config = dict(
    num_hidden_layers=11,
    hidden_size=192,
    n_experts=192,
    experts_per_token=4,
    d_expert=64,
    d_shared_expert=0,
    hidden_act='swiglu',
    moe_layers=[1, 2, 3, 4, 5, 6, 7, 8, 9, 10],
    router_score='softmax',
    normalize_top_k=True,
    routed_scale=1.0,
    balance_loss=0.00894,
    balance_bias=False,
    router_cosine_scale=14.0,
    init_std_router=0.037,
    lr_router=0.000711,
    vocab_size=8192,
    norm='rmsnorm',
    norm_eps=1e-06,
    tie_word_embeddings=False,
    optimizer='adamw',
    learning_rate=0.0014,
    beta1=0.9,
    beta2=0.95,
    max_grad_norm=2.0,
    batch_tokens=32768,
    max_seq_len=1024,
    train_tokens=342300000,
    max_steps=10447,
    dataset='wikipedia_en',
)
Below are experts of layer 3 (counted from 0) of a mixture-of-experts language model. Rows are named router (the router's row for the expert), gate (a neuron's input weights, with its number), up (a neuron's input weights, with its number) and show model dimensions 0-191. Each number is 200 + 40 x the weight over its row's rms, rounded and kept within 0 to 999.
Before each expert's rows: "gets" lists some tokens that make up at least twice as much of what it gets as of all text. This comes from a sample of Wikipedia text that the model never trained on. Tokens count by the router's weight.

# expert 9
gets: "-", " Hi", " I", " Ki", " back", " Me"
router,243,187,132,138,145,157,276,219,266,239,205,176,150,165,250,191,144,153,178,135,170,199,188,127,188,200,216,264,145,178,178,161,240,216,163,186,202,153,214,252,204,124,211,247,193,158,169,128,242,211,139,171,134,233,181,207,244,324,182,184,274,211,107,136,191,197,171,179,217,228,218,202,211,230,231,164,115,174,223,215,222,131,197,180,213,294,175,188,236,235,225,210,155,193,247,273,194,200,239,250,169,139,158,243,173,219,235,254,212,267,191,256,249,154,188,203,179,219,163,170,243,193,175,190,132,119,170,179,213,177,219,246,226,178,213,196,254,205,161,158,212,197,204,230,203,122,265,218,233,211,190,182,219,139,201,179,232,244,191,193,168,188,236,188,192,242,250,155,229,182,210,188,220,315,245,218,184,222,170,240,135,233,166,197,233,218,279,184,249,196,226,138
gate0,233,218,215,179,169,219,184,156,208,173,223,198,135,268,163,291,269,207,165,225,209,227,189,238,225,189,210,181,231,106,268,179,237,146,193,207,192,176,162,165,179,200,112,254,157,168,198,201,124,162,114,198,204,189,257,196,225,185,167,218,269,152,261,159,129,201,205,178,244,186,200,122,183,197,204,335,201,144,172,230,208,210,270,233,249,195,217,157,188,200,142,186,193,236,114,217,212,178,265,216,214,213,174,188,148,196,217,195,177,195,85,241,208,217,201,183,207,213,184,169,171,212,239,217,231,152,241,123,192,257,137,202,229,165,176,176,191,168,217,211,232,215,184,269,141,193,196,154,269,256,189,259,226,135,197,157,203,179,170,234,224,147,253,226,191,172,197,240,309,242,265,230,88,181,165,183,227,184,203,209,143,244,213,152,188,200,210,251,217,237,185,208
up0,225,266,228,221,211,169,209,202,261,185,227,170,145,268,176,237,168,158,155,192,202,160,225,267,184,201,130,216,168,173,234,266,193,241,207,179,206,183,214,245,166,253,123,334,258,182,208,196,221,214,162,215,202,181,219,187,273,268,184,145,274,201,189,146,217,160,218,179,233,259,217,211,199,234,212,261,157,156,183,248,224,179,217,240,186,239,193,245,199,213,193,176,144,208,142,259,156,224,204,273,195,165,155,169,188,303,178,192,187,216,237,154,201,185,184,185,259,206,164,157,278,211,210,240,156,135,205,247,132,217,203,200,258,193,184,169,131,188,150,194,226,190,151,273,236,191,198,116,237,149,195,246,166,163,214,141,180,214,207,278,105,190,167,197,148,187,184,205,315,188,255,193,135,185,229,173,234,198,175,215,209,266,190,292,143,193,174,248,203,178,235,203
gate1,220,135,157,152,201,165,242,155,179,179,174,211,174,165,130,163,154,196,118,241,212,256,185,205,216,166,198,229,258,185,258,240,206,203,94,173,273,265,169,136,167,216,251,215,168,222,211,257,176,240,252,197,227,234,184,217,190,182,188,198,233,225,182,211,184,202,242,208,151,190,228,197,233,227,120,260,231,120,185,278,159,169,148,181,176,155,204,240,223,145,227,254,256,300,122,204,259,212,284,173,209,224,128,218,138,232,214,272,222,179,155,172,202,240,250,257,174,205,229,233,147,238,244,150,224,254,214,145,224,288,142,191,219,164,190,146,179,80,194,194,203,171,191,209,171,184,218,257,273,225,199,204,198,137,230,232,170,194,136,221,187,200,197,159,198,205,228,182,229,275,187,177,178,246,161,197,187,146,185,202,177,163,190,196,241,181,247,246,243,271,242,191
up1,205,207,190,206,186,182,261,189,221,115,237,165,172,179,197,182,191,248,142,227,242,261,82,208,142,154,180,193,209,241,231,256,208,136,127,169,223,157,204,215,194,142,106,304,206,187,184,185,111,135,161,186,250,191,246,200,236,156,252,186,185,177,205,144,178,256,213,232,224,262,179,201,155,222,146,219,222,201,120,238,213,288,226,169,245,236,164,243,171,253,247,231,210,194,271,243,242,213,203,203,154,205,214,279,232,210,129,159,210,259,96,192,232,167,217,162,210,228,176,220,162,196,183,221,183,243,232,222,217,237,200,231,188,218,216,186,177,184,217,268,182,171,175,223,261,172,252,319,259,202,204,228,158,175,174,214,179,241,172,238,226,143,183,169,179,214,175,158,160,146,193,124,206,254,185,212,180,97,171,215,196,239,149,154,202,233,234,196,185,247,200,197

# expert 153
gets: " of", " for", " on", " in", " deb", " Vari"
router,204,258,243,235,204,172,243,192,240,148,200,202,197,187,223,157,228,256,189,170,188,200,206,237,226,240,222,240,214,191,233,167,98,167,258,185,188,258,208,158,208,131,173,174,166,253,158,197,155,145,155,167,185,235,148,179,180,127,250,174,189,153,95,197,225,169,166,157,213,97,176,186,190,172,224,191,206,217,163,166,191,257,105,265,196,229,212,202,267,156,205,197,202,190,207,190,205,162,222,180,197,180,208,215,176,223,140,266,217,194,210,223,93,184,161,210,205,203,225,224,198,227,187,210,146,234,199,203,135,162,195,230,162,233,147,134,201,167,186,145,157,188,211,217,92,157,93,207,228,282,251,281,258,162,133,228,136,238,205,197,193,236,209,178,172,213,272,237,261,251,201,134,226,240,219,164,266,243,151,167,177,218,101,236,211,170,165,222,224,207,155,162
gate0,203,217,224,255,277,115,207,177,336,216,243,191,252,214,190,206,163,190,236,227,194,232,224,277,109,234,157,210,301,133,179,144,250,216,203,181,216,196,284,196,208,284,179,213,181,154,191,228,244,149,276,167,218,312,155,241,247,180,187,198,256,164,216,195,255,190,188,221,193,209,202,204,125,188,178,177,111,194,158,169,225,179,192,138,250,262,186,274,215,191,199,200,189,189,162,159,201,174,142,232,209,205,234,194,175,213,208,199,218,181,256,206,243,211,205,295,219,291,247,223,220,186,143,184,189,233,201,240,121,142,255,215,205,216,166,243,193,190,221,233,184,173,250,224,217,202,228,293,176,155,199,261,194,235,143,133,186,187,225,181,181,186,210,256,156,214,189,198,193,211,215,188,215,200,256,153,174,219,193,142,256,134,209,260,137,199,198,167,218,256,171,183
up0,130,180,315,172,208,180,199,251,225,212,255,204,214,241,199,187,262,178,221,211,164,153,207,275,153,205,313,258,256,200,224,153,179,226,202,263,223,222,161,161,147,273,261,168,228,164,248,198,210,232,205,219,159,232,131,171,215,218,225,196,164,195,167,144,221,256,131,167,189,214,186,201,244,131,215,225,196,200,213,176,202,198,196,118,238,160,171,233,232,183,184,216,183,250,246,155,222,218,187,299,164,267,192,192,150,246,140,295,157,235,229,197,163,234,196,201,214,207,216,254,205,150,152,174,197,176,204,214,167,215,277,262,206,202,181,162,219,239,142,200,172,211,210,216,229,177,146,267,156,207,172,223,305,208,203,225,191,208,145,242,247,128,177,137,194,200,193,150,207,208,130,190,242,274,161,123,248,138,168,298,214,222,216,168,178,193,174,131,167,197,179,194
gate1,199,192,219,205,213,186,221,316,172,213,197,246,137,227,223,163,245,183,307,205,182,228,182,255,231,207,244,262,265,149,203,73,206,219,252,114,164,227,168,148,243,220,263,164,241,215,240,183,233,221,242,192,237,247,196,195,275,204,190,172,208,227,176,189,234,179,228,187,230,224,227,216,184,175,213,193,184,242,157,183,234,157,201,163,202,179,212,207,198,201,215,192,175,176,296,158,81,200,184,226,154,177,186,268,218,214,223,260,195,200,275,226,157,281,174,199,203,194,182,168,191,226,170,212,252,162,205,246,150,158,207,174,206,171,176,220,236,227,260,174,200,159,202,171,200,241,159,178,235,180,214,201,249,227,88,193,160,220,258,119,182,245,164,164,205,257,242,107,147,170,176,151,216,262,209,174,224,199,232,296,190,255,184,219,105,180,164,159,147,140,195,212
up1,181,222,175,265,214,204,195,148,194,235,254,126,206,204,153,212,196,118,173,221,210,156,212,176,215,157,235,213,142,216,138,257,245,165,181,270,126,169,250,222,163,132,183,194,123,182,198,165,162,173,144,222,282,180,231,160,169,225,220,201,170,205,207,229,169,106,175,244,224,141,207,204,175,201,200,209,247,215,202,182,191,201,191,304,222,225,175,229,146,153,146,208,183,314,149,196,111,172,195,177,254,195,169,157,201,219,127,209,237,190,237,180,186,132,224,200,205,196,173,204,182,260,233,177,144,184,163,145,209,182,217,184,232,217,189,144,167,215,131,178,215,183,209,180,228,215,180,132,229,204,253,157,179,211,193,198,207,154,143,189,199,212,204,257,254,189,208,241,316,260,249,284,257,176,210,187,249,171,166,189,221,153,190,193,272,232,210,310,225,166,241,97

# expert 120
gets: " (", " int", " \"", ".", "/", "–"
router,236,186,258,174,209,205,174,173,245,160,281,130,293,207,248,220,232,184,226,175,207,297,234,238,216,184,152,239,189,224,255,181,204,199,214,177,166,166,220,163,192,212,194,235,231,197,225,201,205,200,213,188,185,181,175,177,194,214,202,223,210,208,187,240,225,234,210,233,203,153,204,138,263,193,133,198,177,177,118,206,274,208,197,184,132,248,106,240,259,239,272,199,201,210,181,258,214,173,214,173,180,139,155,175,185,161,196,179,197,259,170,70,232,259,228,167,228,244,228,199,199,228,184,149,242,254,218,224,216,287,136,236,174,201,121,190,200,313,158,178,220,231,229,262,243,115,232,195,223,271,299,193,192,177,245,227,205,289,210,177,230,252,184,227,239,232,175,217,181,114,167,179,190,243,201,224,217,185,196,242,225,284,141,266,256,210,211,192,264,179,199,207
gate0,198,204,99,251,296,278,156,184,201,181,199,200,104,126,182,160,178,171,177,154,123,162,162,196,253,108,231,202,169,192,172,255,186,222,235,261,195,179,221,155,189,117,276,272,203,283,223,233,203,144,213,206,97,179,230,255,214,196,245,156,172,225,206,187,200,148,185,260,209,279,191,158,253,189,200,194,200,151,193,194,254,226,194,158,213,158,259,178,237,220,205,170,135,187,200,209,220,179,174,167,173,295,250,172,202,183,184,140,233,233,155,223,171,229,182,147,214,236,151,156,191,179,228,191,230,189,227,192,198,200,226,245,214,181,239,207,254,227,244,224,219,194,70,222,178,236,215,210,257,260,197,220,229,242,113,219,161,154,182,136,153,220,226,257,153,235,172,215,189,253,215,265,202,151,127,172,215,211,179,254,203,192,221,222,205,182,195,187,255,162,188,202
up0,187,251,218,273,141,160,237,185,185,229,177,157,188,240,177,232,219,154,219,187,258,180,223,231,218,207,232,125,232,241,233,176,236,239,163,207,225,196,141,191,122,210,203,237,183,167,192,197,210,280,176,297,152,165,183,234,165,251,246,156,185,100,239,191,186,224,231,251,118,211,222,210,184,248,179,299,262,196,225,314,211,155,204,229,165,248,287,142,136,310,181,260,104,252,170,135,207,270,147,191,233,180,223,206,212,183,184,236,181,171,157,233,220,213,197,219,201,213,250,195,199,199,190,261,190,200,216,204,221,195,165,193,166,155,233,166,249,147,211,160,138,208,193,247,213,219,224,113,234,200,204,239,196,182,214,209,202,184,275,189,240,160,277,153,162,266,241,222,201,212,165,237,198,236,260,218,151,218,226,217,150,177,179,223,222,242,271,163,174,261,203,215
gate1,251,229,265,226,133,194,146,111,157,178,224,228,295,206,148,172,217,239,234,231,201,230,264,238,158,168,210,254,257,185,256,135,237,259,98,154,214,185,213,159,216,145,227,161,210,171,167,238,191,144,210,193,177,194,165,229,93,230,157,176,141,214,238,237,185,221,197,129,147,144,224,172,246,218,164,160,212,238,185,244,197,141,197,205,124,179,149,230,300,150,169,233,259,216,136,282,247,237,177,190,228,174,186,169,223,140,162,269,176,251,202,269,206,188,220,209,225,224,177,241,179,242,157,214,231,162,120,171,172,210,175,165,223,179,219,167,177,199,193,201,180,198,218,209,196,152,188,249,217,206,228,131,200,210,256,234,204,173,238,254,220,141,288,129,242,208,226,174,230,280,200,210,151,182,251,163,178,166,192,219,221,233,219,177,144,215,178,175,142,191,231,253
up1,122,155,154,179,278,196,219,219,223,189,146,210,141,209,267,146,154,115,196,154,180,155,180,128,222,281,252,158,179,189,176,257,214,169,286,216,212,201,171,234,185,275,183,173,165,210,166,200,147,246,210,228,188,217,250,192,255,187,236,228,220,225,221,141,216,142,172,250,225,271,165,272,147,227,228,233,180,173,208,156,168,242,201,197,262,199,219,144,162,250,189,180,114,229,270,142,185,220,188,277,201,249,224,231,208,200,238,181,238,97,170,170,200,217,189,203,203,184,183,155,257,153,206,199,216,216,292,233,206,197,231,175,193,269,221,209,233,177,242,242,186,197,142,189,176,277,228,132,195,140,139,232,198,161,177,217,196,171,128,132,186,217,169,240,177,175,204,204,190,131,223,194,248,212,165,211,259,221,173,160,148,156,219,210,278,156,249,196,245,196,120,138

# expert 72
gets: " that", " which", "ing", "a", " what", "la"
router,219,177,172,167,155,261,170,217,203,184,231,251,220,249,202,228,215,243,204,207,138,219,224,181,241,186,129,119,217,172,192,215,194,242,177,240,282,209,226,133,220,197,228,209,131,210,185,145,203,263,260,196,177,204,184,176,178,238,230,175,189,179,183,219,168,204,146,142,218,230,248,224,184,240,163,173,164,164,199,157,227,193,189,261,152,182,130,216,293,197,289,103,201,166,197,236,186,206,134,188,173,129,219,259,215,157,167,224,166,211,213,131,229,135,147,199,257,207,199,243,115,248,150,191,236,209,272,247,122,130,177,232,149,246,268,184,213,200,142,219,202,201,161,201,168,239,202,230,145,137,146,167,212,259,240,148,192,272,215,279,201,235,175,168,219,206,211,243,232,146,164,208,157,156,186,203,183,262,195,185,199,186,165,191,201,142,176,310,232,189,271,280
gate0,113,200,265,154,218,237,187,228,196,180,237,215,192,164,197,177,197,193,219,218,141,217,239,163,77,143,179,201,251,168,210,177,201,248,224,180,230,151,200,245,205,165,155,169,195,235,230,171,233,209,186,209,143,159,169,109,89,130,220,224,206,222,237,203,280,209,227,159,206,168,171,157,172,217,206,230,232,181,242,193,223,201,219,250,167,196,152,210,240,237,251,204,249,118,201,202,177,261,247,177,149,178,208,219,158,169,182,138,201,209,226,200,217,187,173,274,180,199,205,202,130,157,111,198,191,228,234,204,152,206,258,230,167,307,220,175,221,232,182,266,186,294,186,159,251,114,237,174,185,241,254,162,220,224,200,176,185,219,272,251,223,149,206,191,122,224,192,239,227,253,258,139,165,212,197,183,235,241,178,205,214,261,114,195,237,208,246,261,145,138,268,219
up0,212,179,176,216,227,161,113,209,256,220,196,208,172,257,245,254,157,164,244,258,260,196,206,220,164,244,246,221,100,251,172,190,157,111,199,169,260,309,259,162,199,167,181,130,207,164,202,199,181,149,205,251,276,236,226,279,214,227,163,178,285,211,186,167,176,194,170,174,207,183,204,199,219,107,186,146,196,206,117,140,232,195,158,277,206,250,214,196,114,144,179,189,233,199,193,256,196,187,210,116,242,162,209,171,147,172,177,221,212,241,100,208,171,236,170,213,243,214,203,237,184,156,222,183,163,195,162,114,226,247,256,207,193,145,290,192,236,211,158,252,160,181,249,256,232,255,148,204,163,222,212,185,230,130,200,170,138,210,224,203,212,194,210,192,180,187,153,177,152,208,162,247,209,223,165,214,228,133,249,186,208,144,252,147,194,207,224,204,225,206,194,160
gate1,227,141,202,189,198,228,224,255,197,150,251,232,240,219,213,126,226,208,268,280,188,213,269,184,230,210,270,199,217,217,273,184,119,201,246,190,178,198,197,244,189,260,248,252,156,264,176,218,163,190,198,146,119,233,193,231,228,240,282,115,257,237,171,210,205,204,207,187,214,157,147,216,138,221,251,197,159,206,150,184,199,234,210,215,228,230,194,235,210,154,269,198,152,131,196,266,188,195,187,251,142,141,183,247,213,214,147,130,195,267,183,196,177,177,204,227,224,221,205,196,264,222,191,243,220,180,147,164,208,232,215,159,174,180,184,221,200,158,199,292,174,188,192,174,234,285,263,203,169,190,213,254,175,234,274,218,182,195,164,241,185,198,129,196,187,222,192,195,152,165,185,197,173,94,77,178,218,196,166,241,146,150,161,155,254,106,224,143,223,223,226,264
up1,210,145,166,252,146,240,281,168,187,193,190,214,175,211,247,244,208,187,179,180,169,195,210,206,254,200,126,158,173,201,122,138,171,236,189,164,170,170,180,256,202,135,180,160,182,237,165,227,186,152,242,199,196,143,187,215,183,122,176,149,237,253,221,263,153,232,233,211,255,205,198,224,185,155,184,194,165,220,178,251,245,216,238,150,150,153,150,209,247,237,200,203,247,150,186,180,258,260,226,179,158,247,183,180,226,212,190,211,185,118,174,300,201,204,208,159,235,221,244,192,232,192,176,160,252,282,217,185,195,152,220,204,278,133,167,210,240,126,241,179,262,238,194,122,228,203,240,283,245,138,131,231,174,221,156,189,170,255,148,175,196,174,150,177,196,196,240,215,157,208,297,140,129,296,204,195,221,185,226,228,275,226,235,189,164,263,241,263,230,247,170,168

# expert 58
gets: " (", " De", " me", "(", " Mont", " -"
router,167,154,205,199,182,193,281,179,256,175,167,227,261,155,216,266,287,129,139,148,252,225,205,187,221,177,241,147,179,270,150,225,182,188,156,229,191,198,154,198,194,200,227,197,257,221,211,157,210,162,174,221,193,263,237,170,230,251,202,229,219,193,206,226,147,216,236,186,194,235,144,216,166,191,243,159,134,255,162,236,189,239,127,224,164,270,269,230,164,220,238,174,197,208,228,185,227,161,255,144,153,132,198,155,207,172,217,168,203,225,125,142,276,223,242,196,267,224,207,150,239,232,223,250,147,177,194,240,164,256,252,194,165,207,119,232,126,212,192,224,184,222,243,144,160,262,165,169,111,251,230,229,251,166,215,226,174,305,182,232,200,216,203,209,130,200,234,215,84,222,189,194,230,237,190,209,247,214,212,252,165,159,221,151,223,205,250,291,222,163,225,180
gate0,209,203,132,183,198,180,231,224,176,247,232,245,248,227,226,203,179,128,185,175,144,180,243,210,235,198,247,207,241,198,203,248,307,228,194,119,178,171,244,233,175,233,191,246,150,201,230,170,133,113,154,163,203,193,135,234,211,234,172,210,191,151,219,210,180,197,258,181,260,242,122,265,218,252,207,166,149,228,230,234,238,203,161,187,283,255,273,171,135,218,160,198,170,156,147,195,160,197,201,169,196,190,289,246,164,224,125,189,176,169,160,189,142,193,217,199,210,182,200,232,267,214,204,252,138,92,149,183,116,208,171,159,213,221,216,163,175,156,278,217,212,132,223,269,194,213,293,216,136,176,143,199,255,196,226,210,204,176,242,253,230,172,214,183,167,218,200,137,162,170,234,194,179,164,276,262,197,246,209,209,178,113,199,196,249,162,200,236,166,250,183,222
up0,168,210,265,235,251,211,146,169,170,181,190,158,192,237,196,178,185,280,197,191,134,152,181,205,198,158,199,202,195,196,171,152,126,160,215,213,204,171,186,193,232,165,249,214,172,159,172,261,244,157,258,205,236,183,247,219,191,167,281,266,193,223,172,182,229,141,184,236,152,214,207,129,203,141,181,212,271,180,223,180,122,232,181,210,201,200,175,169,221,189,184,187,165,167,282,203,239,188,211,244,215,238,141,212,183,162,267,249,195,214,233,219,179,246,186,242,208,227,174,231,130,166,212,103,296,253,255,208,243,144,192,183,167,238,227,210,204,235,190,255,133,262,188,159,215,169,213,191,235,197,212,152,177,206,146,150,219,207,119,159,178,236,195,265,223,201,221,259,218,197,226,279,160,250,85,242,193,131,186,141,213,261,273,275,124,189,180,145,228,151,139,128
gate1,213,97,189,115,222,202,211,234,178,198,162,264,166,188,278,153,179,150,161,280,197,219,237,174,203,178,210,168,169,184,235,225,215,225,214,166,230,186,256,144,264,141,267,165,181,248,206,220,222,224,192,203,153,226,233,234,276,230,115,161,252,302,214,334,291,210,184,220,254,247,163,279,191,189,181,148,205,192,162,202,190,219,202,121,195,134,214,234,164,154,241,204,228,156,175,230,218,248,219,239,211,163,178,194,221,199,143,183,219,195,229,148,200,241,195,247,212,187,201,189,184,304,206,133,214,226,236,225,175,248,157,247,194,214,126,241,208,175,202,210,267,180,168,214,233,224,160,231,144,226,234,129,176,205,168,254,185,170,226,214,187,229,121,198,213,145,129,191,163,214,164,149,188,158,219,156,252,188,230,200,203,176,206,208,127,177,142,216,223,185,128,159
up1,203,172,171,161,187,233,165,215,165,204,212,197,251,202,281,148,134,200,160,236,231,176,199,149,194,163,214,205,149,178,202,219,160,227,217,150,198,206,216,271,225,107,200,173,200,271,213,144,188,220,166,130,194,231,270,276,251,166,123,189,210,264,133,253,219,209,153,199,286,231,121,274,268,185,189,129,204,240,192,251,228,200,172,129,222,149,234,201,198,151,203,216,201,201,172,246,230,258,213,211,234,250,185,215,150,204,192,170,209,215,179,182,235,164,201,224,140,209,244,173,179,283,231,122,242,244,229,191,245,195,115,218,180,205,188,213,239,141,201,200,181,158,98,238,272,150,216,236,215,162,235,106,180,138,235,246,236,167,190,290,190,193,154,123,195,190,215,168,175,170,210,149,235,181,162,253,256,226,219,168,162,158,238,109,219,182,209,196,235,213,208,199

# expert 162
gets: "ta", "za", "na", "sa", "da", "ia"
router,182,159,268,186,141,216,268,236,244,157,278,214,160,269,196,269,238,140,200,180,179,202,188,212,205,239,179,158,226,211,180,235,211,206,196,136,205,177,235,267,166,167,131,196,237,209,206,128,243,161,244,139,210,201,216,198,200,189,197,189,230,207,244,202,197,248,180,183,224,174,225,175,195,222,173,181,128,171,184,275,262,191,270,197,177,265,191,204,201,135,160,115,192,169,156,175,98,185,200,221,219,238,288,208,223,203,205,151,206,186,121,218,178,144,191,151,166,139,182,181,163,200,148,268,188,186,221,178,214,249,213,206,199,285,299,140,212,190,174,209,168,207,215,321,176,220,149,233,234,220,135,222,269,221,290,193,229,257,246,193,261,247,210,148,173,225,203,263,250,182,206,174,255,182,258,168,189,181,212,139,92,184,178,195,147,165,236,193,201,199,200,222
gate0,177,196,188,250,223,230,160,147,215,205,226,217,183,198,201,281,169,216,174,183,177,163,168,221,276,207,194,227,200,250,155,181,199,179,167,162,242,142,205,189,207,208,200,232,267,206,273,226,155,140,202,202,255,229,167,192,97,217,202,233,246,186,221,152,207,141,211,178,180,178,267,146,133,250,220,217,178,169,226,183,155,198,230,240,256,177,205,161,217,247,250,259,258,217,249,222,174,221,171,220,270,196,207,194,208,162,246,205,190,119,196,305,184,212,214,243,206,163,168,173,176,130,196,232,228,159,231,230,194,179,296,127,252,215,275,162,138,186,217,168,118,188,188,265,215,244,239,151,238,179,116,241,165,236,191,132,143,211,220,231,142,223,220,231,211,154,58,210,301,280,216,229,205,193,206,187,146,255,177,197,257,204,202,229,184,216,169,237,171,152,215,188
up0,200,196,269,245,167,226,241,262,197,208,225,171,182,211,211,255,225,205,213,235,167,197,189,174,174,277,302,122,200,157,222,252,174,152,212,127,274,181,217,201,228,105,128,233,276,193,242,147,177,249,217,190,251,259,182,217,169,212,173,212,276,210,234,153,169,190,186,195,243,200,168,128,170,220,180,242,153,165,169,219,195,203,240,170,231,238,187,188,186,265,235,164,251,251,152,188,184,218,246,223,215,153,212,180,278,194,323,160,183,232,189,223,264,272,158,171,204,205,177,108,185,173,266,213,190,212,232,172,174,259,231,181,163,205,186,131,123,199,263,167,184,217,237,249,227,231,168,166,225,195,141,205,270,190,200,166,200,230,263,178,98,233,126,174,175,184,168,204,235,237,237,206,206,215,242,216,155,210,275,199,156,186,191,158,166,142,264,181,223,174,241,223
gate1,217,274,230,244,184,170,202,135,224,199,206,220,177,185,148,217,204,188,98,166,237,216,218,264,207,120,211,123,248,242,155,210,241,182,147,208,138,238,205,203,158,258,156,245,238,174,265,250,144,190,145,211,213,221,198,189,218,260,178,220,205,189,247,200,113,265,253,185,156,221,152,197,214,250,185,286,210,170,177,235,206,218,184,149,172,204,140,181,161,179,124,217,193,243,242,183,205,129,320,182,271,165,217,183,148,202,170,224,220,210,179,195,208,180,273,256,166,180,129,199,280,240,201,187,199,176,117,160,238,176,134,195,236,169,207,169,211,143,164,158,255,170,212,185,167,212,109,237,204,253,252,273,222,187,156,177,154,164,178,161,129,142,174,244,182,183,178,211,163,241,189,178,161,194,224,235,140,162,166,216,223,157,188,185,166,292,143,183,217,196,208,206
up1,210,165,228,214,227,244,215,149,198,242,239,204,150,167,218,153,169,235,269,286,155,130,205,146,193,235,238,228,216,150,262,117,192,211,223,106,272,163,171,175,230,250,237,166,163,259,136,228,239,171,211,184,194,177,115,210,111,175,234,196,160,292,188,213,169,132,272,151,230,189,179,218,153,182,195,162,204,279,222,144,233,160,237,234,215,177,220,196,233,179,278,263,252,185,215,249,155,135,184,205,109,220,229,232,211,152,221,185,172,184,168,240,173,210,171,185,210,220,300,239,137,173,191,207,189,293,239,183,205,236,252,179,120,174,256,233,175,158,172,188,125,305,259,238,169,176,209,164,195,198,186,160,209,191,195,272,219,243,176,253,179,178,232,161,217,163,187,184,200,238,169,232,214,220,191,128,236,209,185,178,193,209,213,196,211,186,177,253,190,232,214,230

# expert 188
gets: " (", " off", "De", "N", " period", " out"
router,145,219,229,217,181,170,237,207,190,179,190,216,227,189,218,237,181,156,211,163,229,190,238,165,180,234,229,231,165,183,192,226,176,195,232,205,213,135,164,193,193,223,260,167,269,135,212,250,286,167,228,152,242,243,210,180,274,178,245,191,233,211,214,184,224,277,299,232,210,129,173,215,175,193,236,232,259,190,247,204,187,221,211,147,145,183,290,221,181,206,244,254,220,229,156,258,142,183,279,180,215,171,157,136,139,168,180,183,304,249,248,216,267,201,177,181,205,308,161,180,179,156,238,123,153,196,193,276,185,234,170,207,253,208,116,243,196,217,190,193,139,218,239,166,174,140,216,212,233,243,259,210,192,173,177,162,162,211,229,257,182,212,212,267,212,222,192,195,191,291,170,118,180,115,213,227,223,153,199,210,180,105,237,229,211,206,155,259,233,195,274,238
gate0,115,217,271,194,227,189,131,175,153,152,173,225,156,182,209,210,179,162,259,146,153,119,209,196,148,205,196,202,223,197,163,170,212,211,156,253,232,206,183,220,280,241,178,48,181,139,197,256,229,152,196,234,193,207,207,168,192,170,245,248,206,182,182,251,188,218,194,101,168,152,243,240,206,152,227,268,182,160,190,194,184,204,201,151,218,142,124,188,203,134,145,221,207,225,220,201,182,182,177,139,266,218,197,143,211,318,212,170,193,115,233,198,213,162,233,235,220,245,228,181,152,232,209,176,270,187,211,213,121,172,220,264,207,145,211,161,200,147,135,221,217,215,217,134,151,218,223,206,261,169,177,178,217,197,237,224,260,175,183,241,228,186,183,233,168,216,191,231,334,191,157,157,169,212,216,124,210,147,202,158,193,214,260,245,182,189,195,219,135,178,181,214
up0,219,173,180,261,231,132,185,146,199,219,198,263,259,137,165,234,253,214,201,187,147,220,208,189,254,219,202,191,224,258,184,217,253,153,149,138,190,153,169,176,163,175,150,247,216,209,209,212,175,192,158,188,183,151,172,163,172,182,168,199,257,278,274,185,154,173,181,265,168,176,231,146,172,244,230,230,211,159,206,215,196,201,220,275,160,210,206,205,177,232,187,167,210,166,214,195,196,188,233,221,218,218,212,235,221,119,235,220,213,222,158,281,213,269,225,215,158,156,189,207,269,139,173,210,238,133,189,192,206,195,173,160,190,298,241,224,209,104,272,214,110,227,185,260,141,186,134,150,185,280,145,243,181,253,207,136,216,196,165,197,194,249,238,220,173,102,197,158,268,210,190,236,149,176,228,243,114,245,167,262,206,234,267,150,253,139,251,251,210,155,192,147
gate1,155,186,125,205,180,223,247,183,172,166,132,173,195,215,208,200,131,212,244,167,218,202,174,253,196,195,247,237,133,199,201,120,209,195,238,179,248,176,131,138,194,171,234,228,239,184,142,151,187,150,157,172,187,192,204,254,227,160,193,245,223,189,248,201,263,252,268,248,244,144,188,165,235,231,275,211,252,232,288,148,206,183,137,232,182,183,237,164,247,147,208,219,257,238,165,259,239,133,216,149,205,257,222,247,186,150,232,194,237,259,167,230,234,277,232,197,164,232,257,223,293,163,228,123,176,164,157,182,232,157,165,246,200,254,195,185,230,204,149,248,129,158,268,176,158,180,125,211,193,268,220,217,158,198,218,103,261,269,193,195,187,162,176,240,216,215,134,153,219,233,135,225,223,128,187,189,187,248,199,146,228,211,234,171,195,153,199,201,154,216,214,207
up1,151,176,119,272,176,178,228,181,211,184,136,184,260,275,200,215,143,196,197,187,270,205,160,222,201,229,219,231,154,170,230,172,229,163,193,178,211,193,120,148,198,152,223,228,221,182,173,138,179,147,130,153,194,238,165,253,226,162,123,213,218,212,217,172,271,235,196,258,225,114,139,128,237,215,253,197,198,281,296,157,192,214,176,219,216,198,261,163,258,146,227,210,280,189,134,226,252,136,223,196,197,205,180,221,197,200,231,153,256,250,208,184,239,247,214,212,208,242,194,192,274,174,244,189,179,181,159,172,220,144,184,249,188,214,211,194,249,167,174,269,160,170,277,186,138,166,145,212,169,223,216,224,131,200,230,146,246,274,197,225,179,138,159,183,177,239,99,202,198,257,158,190,242,149,183,212,192,262,220,150,218,185,214,149,213,138,224,241,160,271,224,213